{
  "hidden_size": 256,
  "experts_per_token": 8,
  "d_shared_expert": 0,
  "hidden_act": "squared_relu",
  "num_attention_heads": 4,
  "head_dim": 64,
  "norm": "rmsnorm",
  "beta2": 0.95,
  "lr_head": 0.00703,
  "batch_tokens": [32768, 65536, 98304],
  "doc_mask": true,
  "train_tokens": 402100000
}
Below are experts of layer 5 (counted from 0) of a mixture-of-experts language model. Rows are named router (the router's row for the expert), up (a neuron's input weights, with its number), down (a neuron's output weights, with its number) and show model dimensions 64-127. Each number is 128 + 24 x the weight over its row's rms, rounded and kept within 0 to 255. Numbers have three digits each.
Before each expert's rows: a language model's description of what the expert responds to. This comes from a sample of Wikipedia text that the model never trained on.

# expert 34
What it handles: Opening parentheses
router:135148155070118131177139097099140121152178141167131141124129141089145142128126150126144151119124119111103114105168114136157104162135131167153123173172101154110125140121102143142136124143137159
up0:132101075123153100099169100162140134121079155072137158139164130114130155114109143130123132185125137138133077134131139193154099146126125145107181151143113121108140171160120109124118148130141134
down0:114095107097128176135149169133114172114100116152122117141131125150127154121072147156098197127147149145115134113169131114161159138126138114112147075140125138089165148145104127137082092118126134
up1:131100140131154151121153151155153148090125138101103184110102126117107164120084097161194154105148134116150122118133098148088130146078174115137126142133127149119114110106132118160121136123156126
down1:136128150063150164127171136125156118142129127129138174124120131132140086107125099118114094145148098103179153139103151115159146115108131155134145121142151137129147078157091123144128141127126155
up2:145131122155125138118144128126163141153152108134156116164151094131130128123152167176133089145129123100109106129136079170111119152142150108113094120093148151112122157172100155109125130173126141
down2:113123108139123130162115138169143113105132100130109137162123140145134165119115129134132082109148130167110153116142089165146135106118116115099122104177129096094167109108139099106125127116205118
up3:118166106089133144117100143119091127087138126132144121139127056119189139107149155139091097112077136167152166150166166130101163092127146139140105138140130088095139127119138147102146146135096124
down3:063119111152156123089173112126160158132141177119158137128164134070147156117164158102123129127107142115095137092161115137159146155124092164139110108132094110132162086101144117181143180121118141
up4:138124144133136178096145116144108142152135119107168134102135135117106137159125107124105108119145084095116128110156136137098141162109133143148119094150152134134133112127126113118129172111148129
down4:135132167100141120143114144140145156150114115125145137117133111152117133031138127167121119117117125074108134134157117078115123135106109147118106115111149115141124070153136112134110086118126123
up5:172128137162124194110146096126122126124128147135101161142125138111107113130132159140150111166141131101057115123094138162133149145104116131138093097124115114184160132095159140111120156094104111
down5:115144094133156100176103114146143086110118149110144157141115157118113115156092157090087118143139106154129146126093105085132159122134112115098144094131149157137144067132147094092099153105141108
up6:095104153123132146101151123146066133166119108096145151164094139155077160142134104159146100157160104173140118128147118120132118157156150093091115116105127092154152143147091127145104132137128104
down6:128165128126160160116092181167170149126131156123200114109102126155091118106109129130139170138090189054166145123165124141138134115100123164148116106136172145111146147125095114130148106160124153
up7:114127128181149172144153133117109144129106121111141116116101115121154096130136137125139121157137098146133145134111120162081135127138144109116121105121183134133099155120070167120121117144145114
down7:103124165138139141184146128108117131145137125087127145128107171097129138124150142108146135119140175131112140116150158187139113119141126077139125120156169105115121153171123147109127214171152112
up8:123098122115083094111125107152108090078156133134167137128152130104121135137092112148113118114115115108155131105168191173112124080090153141124116111120108131133108160114121160124121109128133084
down8:168081119118121119130116193121107117160114106163131110151097111154129108109087109128120144158102135130106161086120126096130140129145146110092079133093107122173149179099159130084114169127158117
up9:163123100128096133128151123135134125162155139168148102048099132119149154107138143157119155153100140137166168094130123128113114110110147106111096145142190155121163089117110131078126085181106108
down9:107138140110174136109138132151114098072110130091096133149131136111140132160126115145155146168162144092126111106128111141141114176104163142173173124085137131150116138113135145123095118147109150
up10:155127143111117139184156131132113148102112134129114123112151159104176137100131114098107116098124097127128149077130132109109135179166144137142089113112090114149136157154137112178115106103097159
down10:082142118144137128115151061122128133109095113126097105127153142112122151164105166130095132107159156120142162166123085125066100129134160140105133077184129125164090115139126145116177133122153159
up11:099107072109173114132140090147119115125131101114156131150145114081131133147140136159136155108100120109115132124110115122162130149124162124120152110119093102159146117130180098109148090098122136
down11:136113142125095117135097132109111138195137120122131091095120144132185105145082128162161115141080138155147126092093105163134106121139114115139094129125146099136104116150119167097096141116157115
up12:114106124132120141113113092127111112161185123132129147110123120085110103151073107095139145095140124131141073115139150158134151089176175143141125084086086136122112170105124155095130098121101125
down12:115087138145117141123144128098116125124147096107160119131133171099130164187091117078144133157111098125124173097140149118141074130178128138103129125116097158157085109098106133143089143145158097
up13:143111131123122142186115166103133102090133133118152122092074146060154080144161108115166103146125127172165124160119159106101108126129114155118136067184119129123122153097090130119125150139119131
down13:124129137137125125100131111132138129168145102131100122165159143111144106116134128076164139100109121072124110111085165122125080144150124151121118126142146131153147091120142163119138180180103134
up14:122142074112217171119160110110113139144165093111143138110107103120107139133132181134186112133164157168148086130131077164058120105140113099107108145072153115122128106143152138130146153144112111
down14:095105108098115147131151110123163099162111169120122126155146104131143114137129160161166167126139130173164129127109142107132127152118125129100097169135150111121109118099078140080082136178174142
up15:114119165102101169157105153107187122115122103100163114080135107128123110088128123139138118134118128112128141137183112135138157097086102146119150121122120092116137094162108078089172107123130133
down15:087088096105132126134163129140111117095132153137104127179148150153087135129135137100158142142100102149133128129121139091112134084147109108114111091130131152127163167098147098136131145139109128
up16:132140114168159125141139151143088158105162109078145111162070097133148127130105151086132099170165142129145122132146155107113136107103146134167135117098157144098156123113120109098117118128171134
down16:108180098145148137104152095108091134139099097183129056118090099129178103100140091112117097145150136150133108119123151148092109168132111128139134141121080128118152098121113126112171102148123138
up17:091139123096122144173124139132126074112120066156184170090115165133130112160141114117113098111101089128168151108127140110137145087105103120148146127136149144086118163118140100139086146094132109
down17:091078151114142120148118093108129143194171118152103135146124155158112124128109141072162176124125121062119115125136087163125108164150081113136138120108145155158103131103114147130152085155151115
up18:161109198137144118121148120078159151111100141113120155100124165138147110127127156120167123150124123132166157137133093129126112125097124148155148103179148157152129168117142160120079144114175127
down18:108133122081165100111060148136106174158140100138126156181128126099104142139133112120145165076148110148114125157144168118092099163121170165125132150140136141226091091103138108132070148162129132
up19:097140151096115152128099164153130144134137097089156065083116138144151110125125138154130155099107173144145141138172153135097161148130133143169117148145134137164118143089096132106136074138123104
down19:116105127186148115138124079167144148103122159120133179139124066185160102115134173137109079122156168113151152123120109118152095108126157048083141128132150138141141126161170164132118136108097130
up20:140143134109141144082112148186132156148129114144124130140119095165137147130167089118100154144176108148156126118116142093091138094136136103130129168152150127149089139107107126125116130167123104
down20:132125125077144114130041128115125114146146148147100144096123124112171122129116177114134148094105132089134128094136140142157108111117088089129172117106126143168136127109094083140169103129138110
up21:162116109108123129141108178162114150136104130145158139117167140138124137149041124143132117116126093127117095145167151168152143116149141162084135124145148136116136133105112122136091155095115130
down21:143169149121104145165136119145114108157121130148139105139122119124111121095111108138153119166081165147107129133127145136168132152114194181185124126109115151124116177127136145073094155113121102
up22:154127104120109128154146071130150117090133131150123116146086100113100131139124132127104169140136113155085126106151120127133124166117155112151139140169143155169115130155109138139162126121107170
down22:162141100155136084067145084123144146061095140185135145110139139158142158140141129146112122100115074115116185099155117079122126112134108118132135105130128191087142130122087139114158139120110130
up23:110113134125112146094122126138125087131133078100171139123105116163147139116121110094127137129159122136168105102115083132158127153110096154144132129150161135133135154112154065093160133138112135
down23:130114115123102147135169112161090125152119088136127097116165133147123127124140104134138093120123107163142117157118134137123146121167120101144153145139170119144092142110086125137130124152149071
up24:121134150136138151132081126176115124132183102146187078077119114098121125127100140158139110125132126115127158147147147120112140162109142141121150126094137134129136044100146151090125102112147118
down24:122120094148155131102171141105096122123086123115107159156124126134141165131162116100091127142169103138132115166112096130175134104166082116129075127125118095128134124150140107125122156142100141
up25:134077132088136110102136164085144119147093142143173151087107129072119158125112076126134140157132107143130157135120132138109121137085108148119159121100100138113107155158102121139131144149093149
down25:109132128163094114124136147143141112141094135160141131125137143107126070097099150117131116121118107182143105105111104158125143122129112140134100148144128152063125098153159101100133157128175105
up26:064155166122137163118098127097177141124126145158115083143134164113125085154130148189132119125160081085120139148104120113104137097075142126122121162113154151173115133090147140133149157136109122
down26:145115135121141099114150120099121137115154126130115110094126128136128079140133084122112102134125119168186128143110138107105178138101171115108064169099126124113151120109148124169168087121110123
up27:172126145126126168131127094130078115086149158121134134119112111122133146170135113125163127155170124159134090118118117120105069149133142161123136155125128131130115100149126135128099117143153153
down27:097103127138134140106107110098138076102112117108155107164094127179136121101118148166102140144082112121107149128097082116128162102139117161107145117145185122149127081135096141149135142137133138
up28:166125156167151094099097172150170088125106137118106115172159133121140127139109120092138120115116075154131122093134157097110146141109132119081149136129116104108157130143113115125149080162089118
down28:136117146168082132162120168161130142105076162108098112134127113092129161217134115101118110092111109093153145143150105140133146130131146146122124111096082120108167119127180119112142139138120079
up29:127128106096149147155121144125122153149057161126109099169168134127133149153106156119108140122121113132123105150131093096095129175178129155129155187107095121113099139147131113157122147128133162
down29:091135136098149126114083148083133170130154138129150151173092132136161119161136121068137133164166116165105153120126119135123150136133091087091142119110160108100136137110119126108125102171135110
up30:149148098121135126155133131141133145117115123168139081126151150128158172121150145152159077132108150122143131086118145090095146165136109151108168154117135144161096124128102095085074089158132133
down30:116113063117153141146139110133131114129154108061095168189136113152123142144133162151126125135132140105114161117154160082137140122113141086126159139074138133173100110119163091171136134105096108
up31:142163123142145166117125159143111117103116160116096113089092078142150138064140157127137124106130143114132122110154140110116092147124147106115170128162078181146109123136112131106103154136189140
down31:177135132133141155085135131122138072092141129105132152105106121120105142153145113110117103095148099130095120111125149147132136159099132161105161198130129101148125119121109121096101128101168163
up32:144159090180118134078159134128146131120155162116125146115113132109139111137117156111142104137100150115088119141100099147139100138132131094106127132109110133104163107165086154131086131118174100
down32:147176160133117150140109129167152168131141129096136129104132146131119146141121160183149104106090122144086099124160091113081143150090118145144120100141111120122134128099118153149158132124133172

# expert 19
What it handles: Quotes, apostrophes, hyphen joins
router:123136145118127139130117130133183124124177129132107140119093115148112070162096095140151099135114147113152127169119120117117096083173112132100137161124109134135143130119097174149107121117124090
up0:115137111102123134207106182122082098110122142132103146146115161115101094119139073128167148103166110115111210135123139085131138115141100123132167156141103087130154095144111132085117093133118128
down0:162120112201121119134099127103123126125101124140138138131105105128131157102161174165106140163131115111117082120132120145142177106124149075189130145090127135143074097114147093110143099079065148
up1:129158095168137148158127133099127096161131133140125073132140126126132131156117159108139120097119137140135113091172132136105105112135140133125113138137131128141119130094113125150105125104141108
down1:114101140096105129117111156102079151105115146135149131154168090190132128156123126110100143129157140136132127087136092120159160132128139145141099121123105112149113157139148104099106117129194166
up2:118121140114153116140114114171120133137137137124160107164111105149142116127140127123119104082076134160110134134147077087122167104134149165146131149111111096167113141143089130121098132171096113
down2:122153127144160131107131123167127150114101109167106153165094136157132155124131080128141179175140129126108127128135107133072134111104112132117095096122129111129129132188079121130137113118137146
up3:110067138146180107108128126105145098160159126100150126109121144167160115119133159137133106109123130147152138144139148123131113140138130135101119133132113143121122128132112132158087143126147115
down3:141135125124111141156148175128137110109151150144121131131135102105120193130164126116125159100164161127140085106117167138143134122104152140084118117154106106173140138139101115116145114164113089
up4:138111144143101174149150083142148115115150162143123116178113147116074126149130087118147099129087131124146111096106107185146104160163114071135146161110105124118153125146168179100131142102142109
down4:109069136138119136157110105127148154127179127135113142142169125141119133107127100130160180128116131144155156155129155149148132124123180132103120145102116103133152125136149141074128134156147155
up5:089151167113147152116103092167157092095165142116166158123145109124152144151132111059130130151103146142134101100138143093117094148160113102139137117066140125126125100109138123115110173134121122
down5:140134159143094136138132142133117137066133194153149133107151132083079099143110158160130112118172165109089114144176125144161092107155139098089129131125142126093158113079106154151180131165164111
up6:105123164116097099110150158129125100146121111110163109160096111120103085131140136129136137096122130145095106120100140143147132089173106200131108118113157098145119102052128103136132150149171133
down6:139125115084110177147110137146119110167179127115120106140099103077153125188146147113090144131129130119167158111117151130178104129137069107112167176139129159161143116130142107149118150152156150
up7:169147072111126120129169141119115142131097106142098108134141139129178131095133133114167119113107119139122118125111130144112139125118126089126072088125107124146160122148128133106107123155172109
down7:120141108075099130172125111128085142132091104124127131137126159102180094157099143118147085114173155143133157160076095129129146116149112154167147095125109160110136153153121117106112141124108105
up8:173150152127168170083070145160163151114172135090134145118112135095132134116131108106123090096140094126110136172120110135089111126121112161135102113105125176129128148158091135168119078132134125
down8:179152127135142132162128144127187125121163109116095129137152145128120131127105156093176155126192089147133096153119143132142085157096143109107168091127156101121154148103123104187102090129146130
up9:132131152140103140113141119155088118108127101084211133122137125137130135168147120105118100195157138130151157118095120136115127094130160120104142111123133131141083195149112161124117141081160163
down9:145118119134130128095132121140139106136135158119109093167152129162146144163120142099131165089152111157120170119127123128118169144132147122141129135096158110129125089111133129133153134145146163
up10:154119133092105149114132163164121125100123110145122141114106124123131088111096131105119148076161133124104145134175150128134151148162132095122144099110142096124167084116167133132145122122076161
down10:142142147157156138142137110104124131115110112138127134119156140087147145129117162134135132117108119079126171125095108139151076150142106130088130100146135121104142145090161156159133145124139165
up11:147122121114164092165117164107137134117124128101170126126134090170115112121117157181128146116106090103110114185147116123070097144132122162117138135123124130104094124099152073117160200125147097
down11:135151121190096148143113148152144094162110107140114098147164128099121131114122138155137158126140141134138186089113116122136150155090097130119096108092156123147133127135117110140155111147170099
up12:108133103141175135138167138114136077123149167152144141111155115108173135103159161118171120155123161114144145156112137126136111094154115133131100129116132133134129122109139111161095138134086141
down12:171145101169083109136152121116101184106143117125122172143145121115112157151141116096113099115125158102128139120118131095127090107147165158121108093104142089114136133153162145160132115104175101
up13:157099143121134144132179108146136144076104159163155130117149086118130117138095117126087127163141148114118108146110121147127149157130096116129111128155148146074106134139185116130130112097185095
down13:072131135135118123142107124109175134128102143123148124151130137122127155137145134133086120121116124162100143118173123139098129132099081126146127089079101141171167120110103099114084106156122073
up14:101097147121126140077119160104105125168172153121157110128132150112125102152142114115143104117105129124093112137150097084115157134097120124149117145163131120135130138083141120129091124125116119
down14:168090077104120109106146145166119148102135114117097126091146090135123122109125138140128132132128153122123132154138103080160166124085146106128114133125138149124100132071121121105175125144097142
up15:107109153124151082117097109116135109104158131138152107176177105114126113182093121107154112098123119134102133096125131156085126104158119120164127118101120105165115149152132176097152158093172125
down15:128190110144179127128130090121149163129141140129130121130135155164111127106108113137143180079149123157113154171117132123157152128144168101104164108137135137174146155144141154119163101116146144
up16:092112142109148149128152124102134120087136099144123150132143164134168136130117116092152148129146138110102144110126140112103153148141134130089141165094106146124169117148122094134165110085089134
down16:154146094118100097145133127171159142110115151151155128150100109079106125125145132126117131116122147140121099105070114109123154140089096130134113120138156120111116083125144105106107120116094102
up17:138126125128128094139130180156162137095119104151101091131140084126090082140146081135114131112125080153133146112121125137132126120128133121110121137104129093108118082105106146102129144148138107
down17:133083165123123094167167204126129149148180152108102151114094116155145132136131122104153134163114123118135116116146123144096108106114139107144151112141110157100115110149107154148133099152128094
up18:154135164161145141133153156126144102179106137146125193193102142101140110092114119105152114103114162072128165102129128134099119101092141117141106132134101125174158133168127119142099163152137149
down18:171096125101111076090101118132122115143144135130104123121113140085122142113094170177122114138152133175096127148108160128109121180121132157113133126086150125113124142162115155086131163129109164
up19:079128178126110124178121119119125145087114136120119089143111102117123150117096142162102142161115110148117134156115140119145124119124141141130117106123152096192093138134080135135123133156145125
down19:102095132115138106180156155145161147121066143091117142147165105188140074089160124131134147132126133106091153138123136128132132097110137137123098088124151142139159104118133138085080115114131163
up20:079121148095179098139120113102133133129130103148102108159125147126097134124122075134083155167132123112125133128138141121154120173148152121160161100136118112129144161099154147190141139126117137
down20:113149128171084142126172133119134112102131094156136165099145118169131105162077094137114166152140077157109174132128135127127097107145154122152113103094124140128148153127105084141165137135127124
up21:163104121140146131094149102064158102189177126121144125090140147156106108098095094135140107143132070127109083108120137138109100149152154149095137149111106144142174122109123107111147115147135141
down21:111135146115124135160129154114118137149129100114107091121147167173120138127137139124131172113117114120143161136112143168139111102156096139132082171140156112123104130111091125134158098085126114
up22:151102142187146092126128126099194156128083150136159130151137132120094153141115163121124156141173118117177135119118128119098131139125122157154101137119177113150141071148116151123124099119169089
down22:093083114112139091116178148159134098074145122112082127151173111148133080129106111143106148121086095156101124158120122163095148157153161134140126135123131100127144156145152088134163138094177109
up23:149129138085107122163134141053071136138123110112117095126106128079136124131115071105104120156134143143144151125126148139112100143102106117100145144147156145156090150119146138137110096131128118
down23:124122097155139098124135124152111132120125152166102150137128135169111154138133129108114140176118114150153111157141145182135128145122131064126077099134139116072142094108096150130178106115096107
up24:140187107132161132143128138128119135152148090097133166086143124104114116101099109149137108104126085121144133128162107167152123063174219127125088105117102074102154105121140131145089134155125119
down24:103158140116135107133088150134149111123121110110134142121140133107100110191129125102132107150104152141097117105100109144113108131117129115131108109111112150139153153135142099172150138102120082
up25:089130155128148093152104116175137188127134131108101140159131158132096145094134079128146120144130111109108118106112115169108145105147107151105157131116098125155122158190145085139138116115119129
down25:111144097149133147105116127149137145155085078086134120074127082108128144110119145117104060075134109126136138091116141125090156147149118144157138101172118127116086109143163163139130112102111141
up26:158091119155134132113163105177086081106093158121141136137164123100135109101128147140141104143124125109189156112173150117132107110118104110096156111111125096168169123116111145145088148102074151
down26:110099124140137124154133087136133178129143102126110122155108094119079142100091112102146128155134131123150081109118104115104143147089117120112151123161119093127149146088155094152164131095140129
up27:140114121193135114126100123121170132172138095099142099122159173098108099149129112175105128155139097123178127144137142125108117120140077163130121101104082136127153144122083130151143140140139102
down27:116112093144104125128093141147137102099134093136134121106125101134129118108111145118067156077133105140089115072128132140137173120146107143144101145097163132168074086118154099163151132133077136
up28:130145177133127162174124167139102152157168128093155118151131177141146110140128112155080103113128122141123091133115143112134120098111149107166151193117159067090131099099120109176103144118128087
down28:131112151138147115107151051116126079135091140182097141147104154090133116112093104138147180126108142169179139089144138138159097125084154127171084099121116073140117136162114119141127106128119114
up29:132135097144156113129147101101133159143137142161170133111131134145126173123078133128161141147085122128138109163120158106130081130112168146070118097129135117117075086177137125131099127076123159
down29:152149114110143150141108170108184107131114142127157106129182141180160158142135124153186165111112135142138173142132142110116105127116106156134140180146160098149131129160163113138166093138120176
up30:126150130142163117142100104127106112102172168134158106118122141130133098106134136126101119160137108142115109169142120119076127100155120074175108172129103123105101108147140086159112127110130113
down30:089115090140145151073139128107070127101114114146142157089149135130152135159101121103144136131136159157140155102114098123144146137098161119134109109092082143139142154121148150126117139163172112
up31:132163192151126138127123128102119095083138148138114141154136141118117094136131114121142127113142132085159064130140118122134143153110110133131114158145127098109140113089077147147090124112099111
down31:126120151148127113137146098172128144151165124114125132090144175144119092145167151158126144119146149139141117123130140129115132117107132148152081130121120104158124147118108077134160107091144190
up32:138154149149133154108112154141132123135137127112116123170102111125113124152132120105146153146150130144126136177137130108140114135177208131096127168111177178127117097184104117131098106149158110
down32:157113144110172127112120191114133111108112079139137155135119126155148121138143117160126133104133120153174139101151122109132081133123122073103178127120125145097117142201122142163093127124101112

# expert 20
What it handles: Relative words, post-preposition tokens
router:149089157083132095106137103127162133118150130150137089168107131166086130117156105167111169117158130137148133085075097139141147119123126183086140135122136075142093126189103139110160137117156105
up0:168170108155115127103135139098059125128112124149114151069074122144110166134117126129139093146151153120100097116132087130128132154158107142111130140126154078174159105117134129109100109101105134
down0:139135147127143169133100137129124159140147121113128088156106115139161120142139092152130110158086103128144192165126157154123142122136123082177160143141110102160073119159128152144163154090138171
up1:122165086114110167112112165159098152079091137126126110134138136144109182157143105142178124124153089100104149134103153173119156152155171147137135112110078127145121113139199108127137149082100149
down1:102123138099136132111109112122151153167096136126112089112106171104137127107110124106110115104133148160113124131133110118120178142129095181129104144106148057124108103138110143108135099140085143
up2:143111112145223131157154161145123105092099139101103146112146083135149149094112114174133151132129132158105137121172121168147140146106194141117125131112178112140148122139076136119166146153168133
down2:106109112115099121128139139110124108115160116115167134100112116115116136130162094111114142115150143102098160096103119142127152142137156094089123102151138124137112119114086109116146137187158128
up3:131116123153142138104148144209108135074126123088136127154136183087129085094125107116158142163094168153156098106141130095115116132142163120122126122141144134110115111114115117117185085118160144
down3:132111157114153131144148114098084151115153105133112129080132131120129130150128148153171105112152138078115106130120136158142142189164093098129146093111119134123164151153165127121152162109107140
up4:121121102157163131151171125114124130139113144172134102124103144144124078166140147176146127130119110125101118078146128140136072158124136106082169128109141131156152141125165153113113153137114128
down4:101103139149110119135132091129145153103152127130182114139150099118124157132129076140133154105138137115144102146141132103150107128137123123113133154134123150172162132145121208149108195163123140
up5:139136093142123106116086100156126138113144160131145135159141135113144171111142144155131121112114144136172066113158172138128137133120070126104114168150096089118113125146148099110165069129099095
down5:142101122111121137127138140153133102132131122107175175144125097118144115114149142085175107079112108109108180119120150151120143153143120123156134104129087120148074163139118107141089031160128123
up6:114095120104138134165140068189111128121125176156152122153104162144132152172142169143163129132139145143143156133137134161126148116124095121183109093126108133125142137090102149141038117111135122
down6:176124149120136126100107133143140060095175131139142125129161093063108141142107118156147129113160117115139094078122117141098127131118159197088113122134143138100090146142167136136136149122116098
up7:117095144103142137082153113135171150134119139112123163142127100109140114163114115112152087121107163184088128130105132112076138138125123121160168139121164119122157120119171144148122131143146134
down7:119114133117133119110106143125182138162074152172129142143079141118084134149123118096152124095113122066137118157111124115112122099121151119160130066080142141151126159100117128163143113167081143
up8:157140127162118173150126123101196100165146154135133116117137125136141159145102071164145152111149117097099137111109152166125107099140134074090121177138125121135124124116131094129158144137132148
down8:151136144176157115124176107122109120122136159142111117160108110095114095135136104085116135144137139161152115142137091137132091156118154133142153136139108160094165149150135152150130092160151140
up9:127105126116103164127141133097101118104121083192125085154136123121091129132135139159146093173099110137155119147169136131154183129118106104137186108120127119116122117112112113123123159132127131
down9:118107163136075119124122091128151139124141117144107081118102174103114094130073116118132150112112090106145111159126118099141106072175131111115152153151151152108146108139178094141125113086129108
up10:141122125122070169127152116168142132142117135131144129121117114104145101133083151087152103131169114142122111144158126106158131110140115147156179123182157113099140114139123141156138181153147124
down10:095125109134124107107152112170159167126119136134141096115108109131123104121145149095089139108129108154125153132094111120124148151112137150103090123117150151151113116154141138127139144104146127
up11:188096142103119103138143092109135124136101131128105077136148162112129107136093111087136164104116127088150172131107086103133133153097111108159164108133136112128143111161151127098167103143098117
down11:126138108160159120153185102097116151113064110132140122130102071163151118133169113146072108127125118131156118142128129133153116150102129105151113112106131134138071079126125162122101116152101137
up12:171097144197103128128136154112119105123145124122173145137128126132132127162136098119103131141133133095133097154112112127105126152109082153145108097119109131137130126136146137103154124141134103
down12:111116130174119093126177099121104128063158089165120134100180133140128107130151167104174142146131111132110107111115139154103128157119111156173106097111090097107130130118095140132126139127151109
up13:074142137085187079067102154122134116156085120136162129152135187128130118110131099106144139114151155153125149098085136114115187096142143114146125117123126133135091068114078102088156153130146145
down13:163132143108142137134135154130126130143147171112101149140089124117151078151107145146111108157103080128158083083135124097079102123142157145127159105120093109099128116145115126155156176126118131
up14:147100151091112092139132110160128106121121115140112076132153174098128106142140126137086159144094140145150123071119112139118105155087126108174127128102092149138098155144136084185106102101095126
down14:118097138095146149126142112098145142105112117151175138101146141184148115121095110119173147121174110131162144176093125135124094097118116108177140136136149146138147099106100121146176136134137098
up15:134133109095105163119120177128153091137108166117165132122113137109066161140159145110135105119142152097104116140112124161163113160173135152122130112155143138117088133131113196121103158138134085
down15:118155136134143147137140105124120121140124116138094145120139130170183142140127166118078131101125148160149120111135130117142203127122150111104111110088126149112158097148174094167117076100113140
up16:141118149103139147141131127134116115153100114118100133138162142098128086127139179153146177157086095162050090089123137111172131153112168121178108120144121114137136102086124124102087079140163150
down16:133121111159111136116115141124118161138114125123106140159094132134168111137158145094132148136158107121156102170146135118102138139174110113144152144124112115124101101140082103139092139170110123
up17:130113125121105155108088120118131094154115108114145119103151124111117145185106155142129090136124091140114161127153140152179136131103101134143162145161142113098139084109154114102112155098146129
down17:166092178156075092099099148088078160109127132109112183159123120104113116148136127181121147141090097129143111109177166129085179120112141100130144128156132129139092109094131185154167125142135143
up18:151108112138130135068111150166142148159135082139150096151103127143097131122146093136135122130146126138141119099176080152115093137159116113095080149145106118140163089119133119139123137098149171
down18:160126095177153144151172143122118143112122168133115140133144130140128138152117135166122087125111127133098168130089104143148129116156093123138111175110182122141155119126148185122135121115136170
up19:146156108177139153130190166133163157124111158129150128107111138114132150138113134136134104108142118138125110106122122099140112181110112170128131159141115105161142140160127140139166150038143115
down19:117178110089106105099120157123133114113149151125144135116143110137084101118190133093127126093111143124114109111171131122119115114085138116125116121124157115126131120137122156077108127156120117
up20:105137106138104179126126144120128162117135118162151109154145142135107119101137117134153138136133111120060086121130144170156146154156167109166137127134123114137142188172130138122147128096170165
down20:110117126115195125106111146103130139114138158149149105150121127105120101141085136121105143150137130122163140150152125151154121120124116112097113105119119070089120157140133119158134157103151121
up21:117087108121162084141140125113138138162108129084173120157086096163115162132072144186122132147119066107105126130128185109134124195135139051130152137142119150184152190110115118103143132101137154
down21:119150140170093162099141098183133122109098137129132115126142126134125132175170153140155134129090074186111140124129110137085161101114150107101122111094104117102120109119108125121099118114103119
up22:089105105105145103082108131102144134138178090115125149107141128123146136127103149084147102113131105140148149114118151132169134146208142140112166113099139120157177118145132087126135181150110092
down22:152136193121143129094129080118120109113150130141121146144119142141142125104120145098092128153090140128120107160144114118106075126122132101142158128167147142097111098106126146136135119152121108
up23:115122094121128119126158124097094113133131170182146182068095146135160109082110093083123113136122172149149122072116118139143125122130168118115153173142151132079136115142088157092140131134146131
down23:121167135123112163129156117131120156142135138117097140106144179130115123153156121167136075147139158137151109191086094147124104132155153080111156132120127127152163117101127084155143107121126123
up24:083088103112132135138147126136088133144171117119139106135177139119102110127117146125115117140109121135132161148106136160074128112153121118153160110130163123162169120114113097184168110107111162
down24:120117130125123162143128100107140120164128126121163183124105137173138125054128153133155096137180122157124133146153175114113094102095104152162127121141106102116162150091173143117128129149134156
up25:148162095134096143155139112140117140138131140171100118101132129159093120140126141101070097158100124136153127090149110128141117154100138124118143168125112123088098140088141148120142164133141073
down25:143100123122153120125111110145152161161113125123126100131078093128141131121141136133149090096126139092127090084147122152113120154143096152090159117058116089129126165140112116119162106171162151
up26:102105115091142108128150119172135146168092138110089139084138108139102149130133077158117085102112134117137087111075143134160149136066154108116187132078145140139135106141111136130130133149142120
down26:135126157115114101117142134161119092107153147110125094167073136107141151141124123140126131116171159127166155150100137152134130105117114121128133073132141147153139153107102136147123129134146160
up27:137137098172137122148165092137076089134125170131121118142130098122094153150123121163149132105114113078120116121131112088096104132137158101138108119128146122106133131139124142130134119135106147
down27:086132095122123126100144138106168099113150130165129110127145098149144112117081125092136100123120119135082143127113081170145180106130133156139120146131104110097126136133131136113126082107153116
up28:152150114117102113144169093109129115172135105169175116095127126109129141123124072130116150095135182114148107116087115171109148128179109105112169119145128126104118126087167144119105122166109139
down28:162155102116096126132091132113141112170098134135121136169157123113161160100099163130174155063139129123140138109124121178155121187144178137131121158146134129148113133094139130113126162129159105
up29:148151131155077113149083161137131144098105098096133155162054113165119076137091111133101135164107138133116158104116141119122125127127125161114131155116171151116137160119097100171127129139173110
down29:148103155114118151172098140128182140084115117115144156189071137102135127121103115122113134137123157145131124110133105120114184093131154138128172151148112122097102123112159136124150104141130157
up30:159161135100172111160126139157131166097120095144126135134135187154107169159116184122111131120063140109117133086123153124110113117103146115096141093092096112131166103122146153124115136183097146
down30:141127113138121125097127149115067118141136120140153132124174136103132154154167119141112133136181159105158116113116117113091118063136138135139136100096189175129120130133061136090103148144121144
up31:153072118119111099181148135108066164142126129123168145128165124150193153119147092139140139122118144131110108144119119147153114138143092106118163115130139116119117141088131090088123137098146100
down31:153179149132144143110129122129136178110135118082138145142142127132072097108155157140141130072160144145105123116111140141171126159136112148133130114178146129103144136102156119160131144148135137
up32:162114137150092137138091128130136165094100115154069130155135118118093156153126126131134120179102143110151158153115168079134129121129119143158142098112118110136146077141135108128102154081181139
down32:088139045116130163139132151099164120119140134135091098102140142114132128103089139102130122069173172131117109099121090152099155142108162127093118121139125088104168170126192103106140146110135155